Experts of a small language model: 11 layers, a shared expert of 64 neurons.
Below are experts of layer 7 (counted from 0) of a mixture-of-experts language model. Rows are named router (the router's row for the expert) and show model dimensions 0-63. Each number is 500 + 40 x the weight over its row's rms, rounded and kept within 0 to 999. Numbers have three digits each.
After each expert's rows: a language model's description of what the expert responds to. This comes from a sample of Wikipedia text that the model never trained on.

# expert 14
router:550451496484526546485445496475551480439454456463535499555543462452553554555447455455548540469465526547541488461550467464542486558527548541449541538536522549542459528454458549443454534456527506
Description: Mixed content words. Assorted nouns and discourse words with no clear link, such as place in medal tables, See, However, museum, fact, country codes.

# expert 58
router:497483436488403471427514480489527537504441498441516458460512472501583480487439428539534510508493557507484448519451537583449488475441543490546561463548511496533540455468439444511493484423508549
Description: Biography section structure. Line breaks, dashes and headings in biography infoboxes and award lists, plus career words like graduated, studied, Best, awarded, "for".

# expert 55
router:564450481489534527516430509528526498508457462460457456498474501498529555559466555475533519428484477571480523498459438494455502539514503530444527539572494547506477510489455525445529583444502486
Description: Hyphens, dashes and slashes. Hyphens, en dashes and slashes joining compound words or scores, such as Serbo-Croatian, and/or, 0-1, 6–7, 36–3.

# expert 7
router:574514460483529542536513518507494479509486543480526496574541466452535523502463534440546514530439487552466516505463467560522438550474503570513545526545508498535552554421497520498425512512508521
Description: Non-Latin script bytes. Raw byte pieces of Thai, Chinese, Japanese, Korean, Cyrillic and Greek text, often inside tables or name glosses, e.g. เวียงม, 錯做情人.

# expert 5
router:495449505531543561478482485522527452524424454489481542550514484485518548527435439446470538557477517506530496419556465491508484558456529572445498551529505553519476539423450583428480522479478547
Description: Word-final noun pieces. Final pieces or whole common nouns and brand names ending a term, such as Nintendo, Windows, glass, skin, or lan-tern, Miche-lin, T-ell.

# expert 38
router:542483551547510582517467478443550566488502470501517533546519504460481577500505498452529514457446557549492545467496486448559533550453574605486567517519486534500444542452491544466445549457516506
Description: Sports names and scores. Team names, name endings and small score digits in sports results and tables, such as Rovers, Rangers, Aberdeen, 2–0.

# expert 30
router:448493453477496463534481577520467430544469541513519506463448471444538502531452494463512488467510492540417544582551457526466429508570448483451510530453462529551509484433521535500557522601446561
Description: Word-initial fragments. Opening letter fragments of lowercase words split into pieces after the or a, such as te(achings), s(leuthing), b(ench), mechan(ical).

# expert 62
router:518446479474531499522475527481436432606514491506518444482509457512540494564481541478554519455570511518480565508502501524457518553573471441568548531560494539516436481496512556484580493482498563
Description: Lowercase word-start letters. Single lowercase first letters or clusters starting split common words after the or a, such as d in dancer, f in fencer, cl.

# expert 25
router:547473471497467500475473555543578472507464512435527414517543483419513490516424492452506536566523517531456559471498523395461573502515465578459526545545475559508500500485497532500471486446513545
Description: Name-initial vowel pieces. Opening pieces of Romance, Slavic and Chinese words and names, such as Po, Da, Mi, or the i in Pl-iocene and T-iempo.

# expert 41
router:505509590484535527498493514545518510459577507441500462512461531485475548494510458472435525523530510438432544517483478440518440484507498553515541540535517557445523525412556467484407521559508464
Description: Non-English name syllables. Inner syllables of Slavic, Turkic, Chinese-pinyin and Baltic names, often with diacritics, such as č, š, ş, Shij-ings-han, Tarbagatays-ky.

# expert 46
router:500488519545522430505466451487535494420441460495462545491579469544479559447491446441535467455493517502493471474479473475449535465504537534489527483544525465535502562456467542472560564506513441
Description: Sentence-final periods. Periods and other sentence-ending punctuation, often after numbers or nouns, before a line break or a new sentence starting "The".

# expert 12
router:536443454493526523542469511544485485505444514491479498435525452464559524535467465477434534428472430523527513551501515574554472519466498524488510520516508563491533491559431488436578556453477521
Description: Hyphens and compound prefixes. Hyphens inside compounds and number ranges, plus prefix-like first parts such as short-, non, re, self, mid, back.

# expert 47
router:559536458429550491414542536559552474441518506423495501431461521462484524505481468431439504487458493517484506539550521483500493538457456530549506537556456543470514400550453503461488422577461537
Description: Foreign name openings. First syllable of non-English surnames, places and words, such as Ar, El, Mar, Hel(pling), Ver(lag), É(ditions), Son(ora).

# expert 33
router:523447548499493532512431558463503512535496445412555476486551445432534575535479460450536546532450553514485512502564446464508536512547578544460501551539571430553515508500496548513463547470543476
Description: Table cell separators. Pipe separators that close text-heavy table cells after place names, countries or results, plus colons and commas in lists like Headquarters: Atlanta.

# expert 13
router:487468554467508557472483453482534506493504446496526542548477487562439533526542501551524518522465465569491460429545520445493497490557453526508562514487488545467473549460459512566508467510504510
Description: Sentence-initial subjects. Subject nouns and pronouns opening a sentence or clause before a verb, such as They, It, She, Women, species.

# expert 3
router:520455481480512555479456498489556497473457456478551487533536446460548543544439451455548550476456538558531492458536480453517467532533544543461555533527524551545453552465434540437464525455513503
Description: Pronoun and verb objects. Pronouns and verbs after to, for or with in narrative prose about people, such as her, him, killed, doing, participate.

# expert 4
router:546451483472523553473450494460563480447451456455541501542548459474536536522447449447548530465456548552536509451546465462539489542522553553459547544525543553549456528459448558448455537445528499
Description: Personal first names. Male given names at the start of a person's name in lists and tables, such as Daniel, Stefan, Mark; also scattered word fragments.

# expert 63
router:477458493475428583452436550471539485445441425493533460539563446447501518550486466509489471461447476576489572469548485483520542540509554529535529545491575467518438516470442520547494580511499514
Description: Numeric table pipes. Pipe separators and markdown divider rows in numeric tables of standings, statistics and scores, usually right after a number or blank cell.

# expert 22
router:502483529518564566491506481462517555413491508436468409547511476434488494473472423450460559536505552503478500478469505435491515451498534580460496546556557509458549460469486509508483426472555543
Description: Latin name endings. Word-final suffixes of Latin taxonomic names and Romance personal names, such as -ensis, -idae, -ia, -ardo, often in genus/species lists.

# expert 23
router:563465580509528572498464397549580469461454451466509433522557489458460473483445443470498498499478556466459502456531444552553522444473546551470454513467551543524478517534486567538460471462547453
Description: Given names, name endings. Personal first names and final syllables of names in lists and tables, such as Mike, Robert, Tony, Jenn-y, Abdall-ah, Rodrig-uez.

# expert 15
router:436481572558489429533476470485529554549542480495520551546510510464463539520454469549547562433496564507480445496577529483522487556462569479537473466530522456482505435513460491495476546452490417
Description: Years in dates. Four-digit years, mostly after birth dates, in, or opening parentheses in biographies and discographies, such as born 11 May 1973, (2015–2021).

# expert 53
router:486495501563445511561419541462471496585509483446552536532481483465525504507457470471585437463445537505557452506513543482494529508494565454537478546515530448573526500492467533476513507477440437
Description: Release-info punctuation. Semicolons, pipes and colons in album and book release listings, plus verbs like released, published, recorded, aired, directed.

# expert 26
router:523486439479508510460508503439450543497588489478508537526494425469520486531481537414533448471467545516568508445492493524406527535447526527470540526402537453521472549468563523538563488497575416
Description: Table cell separators. Pipes, colons and semicolons that separate numeric fields in stats tables and infoboxes, as in 1 | 15.600, Coordinates:, 20; —;.

# expert 10
router:505504520470502479556516459451509511497494436473490473558478463538508474549457467480553517506484558439543471503538556504467539465504547500525525460456522499560577418590528510454448512426513448
Description: Name-list separators. Punctuation and function words just before a person's name in lists, bios and results, such as "=", commas, "by", "defeating", "starring".

# expert 59
router:491463561505498528534471528517544423552450459477537519464470476543570473493488466531480514480523456524520427468565534500502483495507496519500487528448502556556458520551459464472536451572505535
Description: Partitive of and all. The preposition of after nouns or quantifiers, plus all, among, for, as in one of them, Species of gastropod, invasion of Ukraine.

# expert 49
router:614476586449522526537441437553564507429448429441551493480497446491498535545422485454551566446505496553463486477504502516532506517509481547465565532554560513572471523508462525482478507452527537
Description: Name-opening capitals. Capital letters and first syllables starting surnames, place names and taxon names, such as So-fla, On-fray, Rav-indra, camp-togrammalis.

# expert 35
router:542444495475513539493448487460541517455456458454527491548545460451539554545458453452544548464460547546540500455554478454522467557536556545452529528517531552554465518452455550454463540454530520
Description: Clause-linking conjunctions. Conjunctions and discourse words joining clauses in narrative prose, such as while, However, although, because, and, but, according.

# expert 44
router:568453455433491493490452501548523449514546448500542531454508511505527562544525445480489532480531500558463478544520529486483502529572475534431489515471484571465565504572431493532536493544510555
Description: Word-initial prefix pieces. First pieces of words split into subwords, often sentence-initial or prefixes, such as Be in Before, in in investigative, Un, non.

# expert 37
router:541455491473509553480453501455557493457450463453531499535548450469547548536448452461545546462448538549537498456536480468532469560525548534460542533536533549547454531455457534449454544444537510
Description: Miscellaneous function and fillers. Mixed group of invisible BOM characters, degree signs, prose function words, and stray words such as Born, near, For every 100.

# expert 20
router:481475564482494460473461552559483458573475540454499522527454488437541529520471450440507435447463450385481528512513507552495458486445472502531480524523472535461471499566430542525462474512472418
Description: Song and title words. Words inside titles of songs, albums, films and shows, often after an opening quote, such as You, Love, We, The.

# expert 39
router:450491520464512547515536486482470531498498510518461577574515500477496503509489455482487485546488539523504484445522478479489429545479542463453553536507525503493467491442491522517516530484406485
Description: Plural noun endings. Plural nouns and plural suffixes, often counted items in stats and sports, such as touchdowns, titles, goals, members, players, buildings.

# expert 11
router:531485467451572446514510554538458449533602495487547445579508484507541514546476508490508490464426455561484551496433504529448444515532516445537526524423493550547457455492458497570557558520460560
Description: Latinate verb prefixes. Word-initial pieces of Latinate verbs after to, and, was, such as exp(el), det, inv, ext, ref, later completed by -ed, -ate or -ing.

# expert 43
router:475475503497449539456500513526521477523441554459552481457480442446509491454489436440560539442480494542510514430449462553492447560436485474475501514538497478534470512438497537476570499493487538
Description: Number ranges and units. En dashes in year and score ranges plus measurement units in stat tables, such as 1997–2002, aged 49–50, cm, lb, ft.

# expert 16
router:530431538482480519541481472537529539537455502482576449502510499497501505500441442444442524534470482581551541588533503470461491524546545525430568561512504543520419440477528547490547469474529493
Description: Foreign-language particles. Short particles and word pieces in non-English text, transliterations and names, such as von, ibn, la, de, "a"; also IPA symbols.

# expert 45
router:452586439549493496461492554462495524469455519515513516534554486553481499523471554535511561476591552549388541454531481533562515460502553500479548480556512420439492528486519474493442555459492541
Description: Table headers and line ends. Table header cells and row-ending line breaks in sports, election and roster tables, such as Pts, Votes, %, Candidate, Apps.

# expert 42
router:458500545468496442454466438558539483467532515476545488499511498514527463408499497569527508539485543440538471504488424472470475562528509426508519460454468504467510444545597476476521550540532502
Description: Time and place in. In, at, during or after introducing a date or place in biographical and historical sentences, as in in 1900 or born in Stoke.

# expert 57
router:488482550442571500490478480514538506491452495436512468429512497516547471551553461509474435431452524496462444469533501490482503476494479493471440522523480443561452571523483459486454422519481566
Description: Proper-name openers. The, of and name-opening words such as New, Royal, North, United inside institution and place names, like Supreme Court, New York.

# expert 50
router:567511514488472477471438515542536434554570454568529498482422463470560543539507540480540474446589478444413505557545505446497467489506455544565462543534464532518470445576511465479475499509519488
Description: Name-initial letters. Capital first letters or clusters of proper names, especially South Asian and Scottish/Irish, such as D in Dhanesh, Kh, Mc P.

# expert 21
router:502453541484537487524477580516441499563444491498567537534578468433433536577511486514538538457453505539456508513505402453561432502461445436496507534531484499515481535452553481461469547470523579
Description: Ordinals and directions. Ordinal suffixes and compass words like th, first, north, east, west, Primary, often before century, School or of, in place and school text.